config.toml
hidden_size = 160
n_experts = 32
moe_layers = [0, 1, 2, 3, 4, 5, 6, 7, 8, 9, 10, 11]
vocab_size = 2048
norm = "layernorm"
beta1 = 0.95
train_tokens = 463000000
max_steps = 3533
dataset = "wikipedia_en"
Below are experts of layer 8 (counted from 0) of a mixture-of-experts language model. Rows are named gate (a neuron's input weights, with its number), up (a neuron's input weights, with its number) and show model dimensions 0-159. Each number is 128 + 24 x the weight over its row's rms, rounded and kept within 0 to 255. Numbers have three digits each.
Before each expert's rows: a language model's description of what the expert responds to; "comes after" lists some tokens at least twice as common just before its tokens as in all text. This comes from a sample of Wikipedia text that the model never trained on. Tokens count by the router's weight.

# expert 2
What it handles: Capitalized name starts. First piece of capitalized proper nouns, mostly personal names and surnames, e.g. G in Gustavo, L in Lafcadio, Mc, Bl, Har.
comes after: " |", ",", "-", ":", " of", " by"
gate2:149126126181083123128131168123140104116117105137131142167101140131092125156149077131133120142118116116059102097099137123163099158134108121123175118111116087161078162136137136145125115137065110153134130126128162120134131122072134149129140094119196145123134119099091145127145122117133130113120158124102156119131128104140086090114124124094155105133100136133139118140158125132122093164091178123102140155113169116191141105166111088113134148098125141135140145116126128116131153175129108
up2:142107097123175150123134102149141139126159149128077141127152124109121131141162152113168132153120100111099136131085104162121129099105110169168108167173142146131179086139084105103119139131119138146116118095110119129095136133099106174208145131144127151090119160133089117127142159129128126148099146131127137124122139121106128148173122113103137126143118129128158111157119095115123168139105083138127143122118139132147135123076132140164117132162124135134110130089187139172162078133141076

# expert 17
What it handles: Lowercase word beginnings. First lowercase piece of an ordinary word after verbs like was or to, e.g. d in divided, denied, duration; fl, cl, rel.
comes after: " was", " to", " is", " and", ",", " a"
gate0:138117140144116158161149102131094173077107062112163095095091200134149176137122122110109152139102170099133135124108133117127134161106156091110116166143107119127124123088122112123129111146156107124105088123139130127092150125086168140119143163123104097151116144141161132115142116133129108147133121131116133173150133109108157128103157103150079141099099113115108133129156146158180114168126134128170124089139127183134125117129136114128159118079141101125152138170141114147125112151145153
up0:155115095096100132151136142146135132077143137125117121162131102122103121156112154145154147135163139090134108123115129129078138128121129103106086102087109112152117122136144088162161145114130114093176134133146090107123107108128143084100086077136125087124115157107104130139152163146152173117167139150087148119150119158095096163148157126156111166134078126147141148135173128137108106161145086112117080132147150137122165138097113094104128161143131131080137134178126138115104115144135128

# expert 6
What it handles: Year-initial digits. First digit of a year or number, especially in birth–death ranges and tables: (1920–, 2010, 1932; also born, aged.
comes after: " ", " (", "1", "2", "–", "("
gate3:128116110117127094139151126150114089088135125098154147147083132173098116120166119103081170091120133134117150140129140116168160134162134096129134137171099110106188103106112116115115138107149109135156133170158130112129116108118141116135164128122142098155135026134150105100134124124141115106139118105142138140106093119134143129090120141102143107131154121117119130126080092130080124102152114154132127197159079129141150168129123148135129125132160115117132152142151115154141148121163171
up3:111139130165118126159127129116151171117124104146095181116117114145136121127155099115112142133107133117171130115147107136138157162149103145140164156143139083139131135115127105097128103108171137147061093143133180134142117137090127137116147143110101116121093077145102150127133121099157151066160118133145098116132114120153126118118138107113102142152113158146151123212121101174116121135088139149150153122137141156153127177121112095093110116109143156107084127145130112130155095095149170

# expert 12
What it handles: Final digits, closing punctuation. Last digit of years and numbers in infoboxes and tables, plus closing marks like ), ", .", ]: 2017, 1992, 1970.
comes after: "0", "1", "2", "9", "8", "7"
gate1:148126128163146068179117122099139143107143116146142107124127088099129126129161100133122125134116139168120132150134158103148116094093122117173064158138096113091117147131103150178148145094119139092100108059107146101159115138179167160124130090166104123122108111126130106135123118093131107164145163152119130123150138084127080129145112134155121159133142118123119119129134156101109132157102129144099110144173149137155137115113095141128187124092105117123123168110151124153129119093145114
up1:135135140182124133138166117138114143096144166127101115133085119139131121138126132111165141150146137171171108081120134113100100133118072114112135162083122144137153130142157150089163141118140147186112123156102108141140140123150129106113139113167147117115150120157105086166145116105133101156110161142096115121126153106138097107103097150121155133139156105136112157164085140111130127142172124149123113132085103127094141162086149142140175118180152090151134103123147188134147125173112129

# expert 3
What it handles: Subject pronouns, determiners. Pronouns and determiners opening a clause, usually before a verb: he is, she was, it is, the, this, his.
comes after: ".", ",", " in", " |", " that", " the"
gate0:073138121123061119096112103129152089095100119145136142142138141102130146153117150133178119142164138127148121111124127081082126111132128116134138152118102115141109147118144135157123145131102113145125105194153133129120119088134142094116165093122162152181131108078121156120135092161119115124111171183147144138146125152105167158127179145120184117130131138162111118122135138147118093148152108103090134108123131126126112091167094129130140131118123121101106090160150122107075122130153091
up0:158139147108126120135124069175134148138153100133128167067140129122127096129122119115133115112107112150130130124091117160134145114178144132113118125169150138088136120081175165104111140142177158099060147121113122128095089130134177088170141134123105138158125117136125150145096115109149110154192134123133116080109148165131168152120144118156151124134126138111120087134118106132124120123160092140115144063120083124135138138079091130120150113132130124144102101136151116151134144132130114

# expert 29
What it handles: Table and list punctuation. Punctuation and markup in tables and lists: cell pipes, list dashes after discography headings, colons in labels, sentence-final periods, ).
comes after: " |\n", "\n", ")\n", ".\n", ")", "4"
gate3:094114104084114099191128095129078137150172087149111137100100095139135124165140107115146101146172122127130135137112146098131125131156147142133140125101114136138168158112133121140103111140125190129096130130139126153137142125133142159107146149121108152152159129094100156132138138133082171109115118148143127155168094127086193150122116179118127077136128103119073099137127128133136162093091134163141159175110124110128126070121100165117138130121119115135133094149141132130120113127119168
up3:163156093128141083131115104129116139083074162146072172136169081160135156118122123134133125085157112121122114111150149148105109108127161107194151115115106135122154107123138141118126183111168160088147139149109145143117123127084083144111135106122093131119144111133149142154154139092085135088110118134136103098147132125122142146087114164133078121114065122121157111129120114137107146133132142162153168147144135114117157140112119108149118167106113125110163130138163137119113168126148128

# expert 0
What it handles: Early word fragments. Second or third pieces inside split common words, often after an initial letter: h-y-mns, h-ig-hest, mon-op-olies, c-ad-res, re-warding.
comes after: " h", " s", " H", " c", " m", " p"
gate0:079102159168097121130138137149149148057111123152121130102146118117146131142163090125136158110103166172088141097131123110141135124101134157075115103091127138119136145153175101101135144123152115114102117101170147110133118140149163096102112169108141138125147085145112117117092153134133178158127097093129169094167135116152149107140124143112152129110144106114113107137157097143150134121144125133142101070131172120082143127120112115171108153154135155072135109132117150115120130157122106
up0:150075128120118123119127125150162129141180137144112087161158074118114138116138099117144128127123084167106167112162137110135156168089131092142137130083145134120103120161135090139148150142141125104123119125073135137103122159104160124146121113139147166096105144115115146056145086126150111110157121094131131100157152087126155151118150118135110110103110097113102132122174103150127162151140107080078121135103138140143117132125142165131113128155169094113126121154089142111166096134100121

# expert 14
What it handles: Noun phrase starts. Articles and first words opening names or titles, e.g. a in "The Story of a Young Heart", A Doll's House, John, small, New.
comes after: " of", " with", " and", ",", " by", " the"
gate0:143144130150099146174126106112158130118197123122158075146163114140158124126133142166164111108118137143151070139155122110127100144120123129115152094181136099118111140168140115125134080122134059126064137089149131131146151142106134142175148149086119102080174147111143123126108118090153108139072109122106145116176128147113091109130138112144133126100126127101123163132115141124124117116130104157119162146110136148164090139152119110139128144138150157126155133153138089117135115139155102
up0:129075138153106104083135097177096117120153144117129065115125115135121155108098093093148135146156155087204130133126125080102156109140132161172117127136109145073124115165119115112162124121123113116115121141144152138163156158135119137123182181121137090097122152114090113153103117157108131141119145141140119167113140141133143075135146099108122111109101130115140101093128153144117153166133119126093163112115131116141127081125144128134127103156154154140123127138140097119184102119128146

# expert 19
What it handles: Mid-word pieces and spaces. Single letters or short pieces inside less common words and names, accented or Cyrillic bytes, and spaces in numeric lists, e.g. Id'e'a, Ec'cl'es.
comes after: " |", " U", " V", " I", ";", " D"
gate1:098142117101147183093112122173137130129143084112152106127145126153105121132095083123132138157116111142164150140100123124131135109093108133134163146145156117184129129143171127153121143145107127143098127158123185109125123115126112099155152191141161185124137089116059106090113121111146132128119099131122135125124120105154118162115076089170111111137127149105163146127124108130144119097139094145122184143132111108156095117149121108177109110119141092156133118118129092081120123137132139
up1:133111085143091130119114140078110142172149123099183136155109148137098136117120121117145084071124130125138120107118138125137122104141123155134099098100126093125135125125098176143155135155113117129131119184142111122129155138131139117105134148099138165125137117140105112127145101106116113153140098130176102085132124150084108131080083117164092131119150153097128150114120147146163128107184086133156142155106101128112100146148136125160171067181114104109116106154148151161162136100148120

# expert 1
What it handles: Counts and number digits. Number words like two, three, several and digits inside quantities, scores and years, such as 1'8'8 mandates, 1–'0' win, 2'0'15.
comes after: " ", "1", "2", "3", " (", "4"
gate3:097134131112125153132138147123117187151130158178090127099080143125127146130153128134180102091071150104120149107127110106152128092123120123119119112111116134103153167151110145097149096154121141147101103111147093119113137143111177130136085082096135133193121115161118141149101181113128141142116106107115134100116129112090153138148098162093145147134151111125150120137173112126128150138136109123154159125172131109124124146142120119142106126133170109106109185076145139087111142176133118
up3:139103104126094129171128089137074126157144183155172140140150126171132182112112102137123125150135141156121117115141134149142116113166104165073162122118097143127116163162110113141099164142109162118126120110104142142111144125089140127109131120142105095132091134126121110125135085144162140117137138115107089193138176133133136144171112149079127093123080106130129100108140121163125124147080126066125130130137129143089125145092130133168127103117133104166128128177156152122133116131137135

# expert 30
What it handles: Name-internal vowels. Vowel-heavy pieces right after a capital letter inside proper names and taxonomic terms: Bloemhoek, brunnea, Breuning, Jo-Wilfried, Bourne.
comes after: " B", " K", " S", " M", " R", " C"
gate0:149110140096081101164098132149146169088112117100151084145116140177138121175140144106134147120136118108092132115134123134144124082138123127122130095150164132127148153101096103167175133145120097155110119124140143125137121126133158130160140121168117140119053145127137159150103106144127146130155136115091137129114087168121141080095172110111149152138125144092111144098111144131124099148128144143102157108077117148136192103091083128146125146117151117126152095122132113162084113099113112
up0:168136163103112082082161100121134154111154123135112139130177102127139110125167150149151136129108155091093103155126140129153121161170109087118135128160135165115144115134115129131085122107139126097099131165120154133138134116156088105148157122169108106145079154083108136171120154133127146072115131144100140110136069109151104089160108143136137098158170172122141141152128108111090110110167169122119158110110117105121121121077168130134145128133147114122137146112128162124118166120152119

# expert 8
What it handles: Place name pieces. Place and region names, either directional and country words (South, North, England, York) or middle pieces like L-iver-pool, B-ost-on, Marse-ille.
comes after: " B", " M", " L", " W", " K", " F"
gate0:076148146088076120115147071137120132107145120134111135142147140161118143138150112077139114117152145112109159123098110146102129169141126136117167107160164111162125150135118078155150119118118120105146141140159065121125145089107174162162165127154134135113130087124137120133159094158144106090160175140095104111119167095155110161110154119169120112135100127109142162140118129129141088151139168112155148163158094138155115103136104122117107132138173099135140131126106140099131163122144119
up0:121155093153145161174104154113134112154121159104118097144083100145118173149126111103106133163092114123169104123094150151156120114164105172137114108127171115092106145087148177136121137140106144126132139108111112137158161085134169122160126113125099171122122103145109156121118154093141106106130158144128106153117132121115176122079101127112129065119119132182113114136137121137095117086146121112106081124168106114118142080167113128125125114139118146098102136131132116098102129151166138

# expert 10
What it handles: Coordinators and list separators. Conjunctions and separators joining items: and, or, but, while, commas, semicolons and table bars, e.g. Georgia and the Baltic, 1958 and 1994.
comes after: ",", "\n", "s", " |\n", "a", ")"
gate3:107111118157075109120153102090109104175099126129135122148142095105147103128103129086134116162147154181136086097127123149103148126141107088118141121127098146141146123122156134146066130157180127141142143152114129144129124129122110103072131100186128147137117165128161177195173103130125116126160142151121093143075093122146088105111123113148144129129138171140141124146167104097115123095135140138134124144139160114086146119146112138174130159134104105142112133114123093117113140144116107
up3:139161141152112168091160151123107115169125159178125139130089145138148118133087142122114098120131184119128130134123144129098154108159151151118140159113104103096125124135148110125105135162144114079134122119121130109125131138184144148109134065120146104121151178150142130147180135126121163145132161079119096153150109079132124116140114099120101123129121135131115155097133107186142095105126184130130086113150117146110114109086091152135122152121115122099109143166070127143129134126078119

# expert 26
What it handles: Determiners before nouns. Determiners and possessives starting noun phrases after prepositions or sentence breaks, mostly the and The, plus its, their, former, national.
comes after: " of", " in", " to", ".", " for", " at"
gate2:157097135128177125147145139125116092112132126128100122089108164117116066111129072116142096151160134102127099175117123135134097140142115090119126105091102108075123129067105146125104167127123124117143123165118139186127112144132191094119078177129136146116134139094107138106113132114135161101118131160171110130139155141109106124136135086112131116162153111120094150137115134128156150128096149138134134150141130093112150078124124133109151154101139088095132164091113148125164140095122132
up2:154134097124146113132144128102130104097127130159143138115092075144104118137133148094119141147124104145176095120098128094131178150135143144132135139138093136138130170164076129151105146074108135110121173183122136122150100115092154135102127117099184109120089135153111140132098141150148124132099132107135157157106129123124129166169145155118152150155145086126129130094123133171089141172158113125121066146160143137115120077141172176103119114137140148124152113133121134156116112150153154

# expert 4
What it handles: Measurement and statistic digits. Digits inside measurements, coordinates, percentages and table statistics, plus units like km, ft, million, years; e.g. 17'0' m, 23'5' lb, 43.7'0'%.
comes after: "0", "5", "3", ".", "7", "2"
gate1:149135088145120140076123172087142115171121116137122120084161165119148156128148155128140132108107161132130135117138079108125126131146150110138160117116134104169174110153167169093147130103173085144112146112130142111139154150156129093082123120144090134106122119093113113088142105140106110110110115133107160125086175116111055121108122139157114129136157122135133131140116142151159127092110129085106111123171122157074134119154138146129159131129138135096148125147168123175144140146106167
up1:124152131133145140118150107127100125102169118113161162111123113116118115136120142094115157112052142158117126103132085133151163085112120148150134149149126080160125114123155148129106132159090127153102162194137062149155154145116168137118162080082135124149102168131105104133114146112168130142133134145107130144158117119144135141161149114132139137117101126122113111116126125109151149113117186111167105093118087133146133087113113163150107100116116132104182092114116155108127139101111103

# expert 31
What it handles: Year digits in ranges. Later digits of years, especially in date ranges and career spans, e.g. 2012–20'1'3, 1965–19'6'7; also some word starts like program.
comes after: "0", "9", "–", "1", "8", " pro"
gate3:108119137144117114120141114132101140118145174217118155112144124166111122124166163160118134153107119105137127103137121111133133093139132153160155127144109136143178104104092136147097148097132081131118146131121142135114099069137090101156152128088121116129117112100150106067111107117128172116120122116130104145137118140138107123134114161097137113137116138127160132129169159110065097106163130109138129099161113120126114134154090100129159123118146127097065113080100141109123116171170136
up3:118135168144129125130110127098102093126121163126133143107144126099119160125157113152118164167139133171129138095151069111106149136096080134096095133128140141137096085150168167123129160134152157144095120112136162150125128135109157111077115134117136146087107124100101091118169149131080121132138130172125155135119140118114130104157133144146155106134139118132134125157103173133142140116163106117150125084136143080121141103116097154154117116206146097182119131128091091091130123161120137

# expert 24
What it handles: Word-initial verb pieces. Opening piece of a word split after a space, often verbs following a subject or to: pursued, put, hoped, swim, ex-, un-.
comes after: " to", " and", " was", ",", " he", " were"
gate0:118180110169127109125141137144133111129104145130124124101149120172135103135132110130136139101126143079159095144115139077130154067120118126084155103119152096121095136139129135124143147125141128132183123134141156099154126117120172166150129090176129133143125090103146124101098082105125158141113096166112142120145120154160130121072066125155108135136091140138179138143126158122139120115117140172144105176102137140122116145099120171170113161122109107122143115136138087089169143116111141
up0:111148146067161139077161135131131094147110143118147143164142132115160157135106137124140105110136117123143111117152117125095105142141160133139129104115107117118132140122176114174131087114114133153093112144137160149126157109131140159145112111162156114131124077119111165121132108130094141096118134130145122154114132096194117128096136070140096134147074165118108116153149120112112156133159079108082150107133082080166140149177134131089118148144159109114101101111162102133117099114104131

# expert 11
What it handles: Spaces, quotes, parentheses. Bare spaces, opening quotes and parentheses, heading == marks, and prefix pieces like en, pro before word completions, e.g. "growing, (Moore.
comes after: ",", "|", " in", ":", " /", " March"
gate3:130113120144138098159111134143128112116104094113160164101143128142149126066095175115144138169143108153112128128171100121112123119116102166163110142125107081122192136116165116130147119097133141123138113138184146149133125113151113146113154093100128127142080139089111136081132115124218123138171141096106198130134127116131113152138150120149115124130172164091102121108162137097119127117106135099095131107127150138127118081111149143105138099097126109134102114109132117143153137137153126
up3:081158099125151132138113138097138130106121132110137140156125159154133116127127126125148139152129063156148141104123132101136176079067099116103112144153143107154165107110147143113109150099166111144173120124169134175094110118145100090124127119168120132098092144118123074134120150105136170140185100104155110157134136130076110118134136109125119141138083093098150126150140115153137141146116133125102133159147073121115135115117139145134166127076159073123124113126098155109110139138138117

# expert 21
What it handles: Line-initial capitals. Capital letter or first word starting headings, list items and paragraphs, often after == or line breaks: Life, Succession, Round, According.
comes after: "==", ".", " (", ".\n\n", "-", "\n\n"
gate2:106124116143137098129116130113153120155095095113138122122087128119075143101154115118162112148170100098108103096145167129130130191123116122176078124161155144145140119166162109151109127157143112142099146111146127069099110102118089130073141119117120139130115123136132152089146135123149143123128185128159095103106166114115155142130151134098183101118130129153119155083132163176146095094121111137091110120119124094142157139095114146142153139085102145142165125158119143132116113124141149
up2:154134130148126177177106148114121102151112139147085143133115152125140110098133106071101108136118118101152111118122142110106163162117128157128100132145167130111121150132128140131111161110098107120114137127095139148146174150137141161120097088146178088141102082146142134118131116164121164113130090165110147183134159166144113151064173105135139118115112100124130122103170152112126134140098131137120143135085167136156173147111109143082129109107106160132164133126143138140123182159120102

# expert 20
What it handles: Initial letter pieces. Single initial letters starting place names, personal names or common nouns, e.g. B in Baxter, Bastrop, Baltic; f in females, d in days.
comes after: " the", " of", ",", " |", "-", " in"
gate0:103084172088115156128119119118157128146134123182129097106117132104091109129123130101166110135117137100110139142153163153161119114120097157163137154145139145134121136146152132152124135111091135092099098106132142149122161097175104135157124122143154108152164126134151138142166120147136101117104139164100136119175103108121099121173082116116132124125131091170163155169144123134125133120133110140095164097108144112112090093094165148117106123113144125153168176149103084086159135107101081
up0:180092092128087154107158152092143153154109148136154119171110092111130126120099110156183103170124133120131090114117116106070120160134121110134156164103127147133114137129104168122142126115153122131108087123124130138123141157125121168108119126141148134126131082122153072134154187167093167123131091108101137119152102133143097153105159153091107093138138108121134116154098144109112122115125131116144123135140121152094086099134155086122101129160132078084156128129103128121139155140140086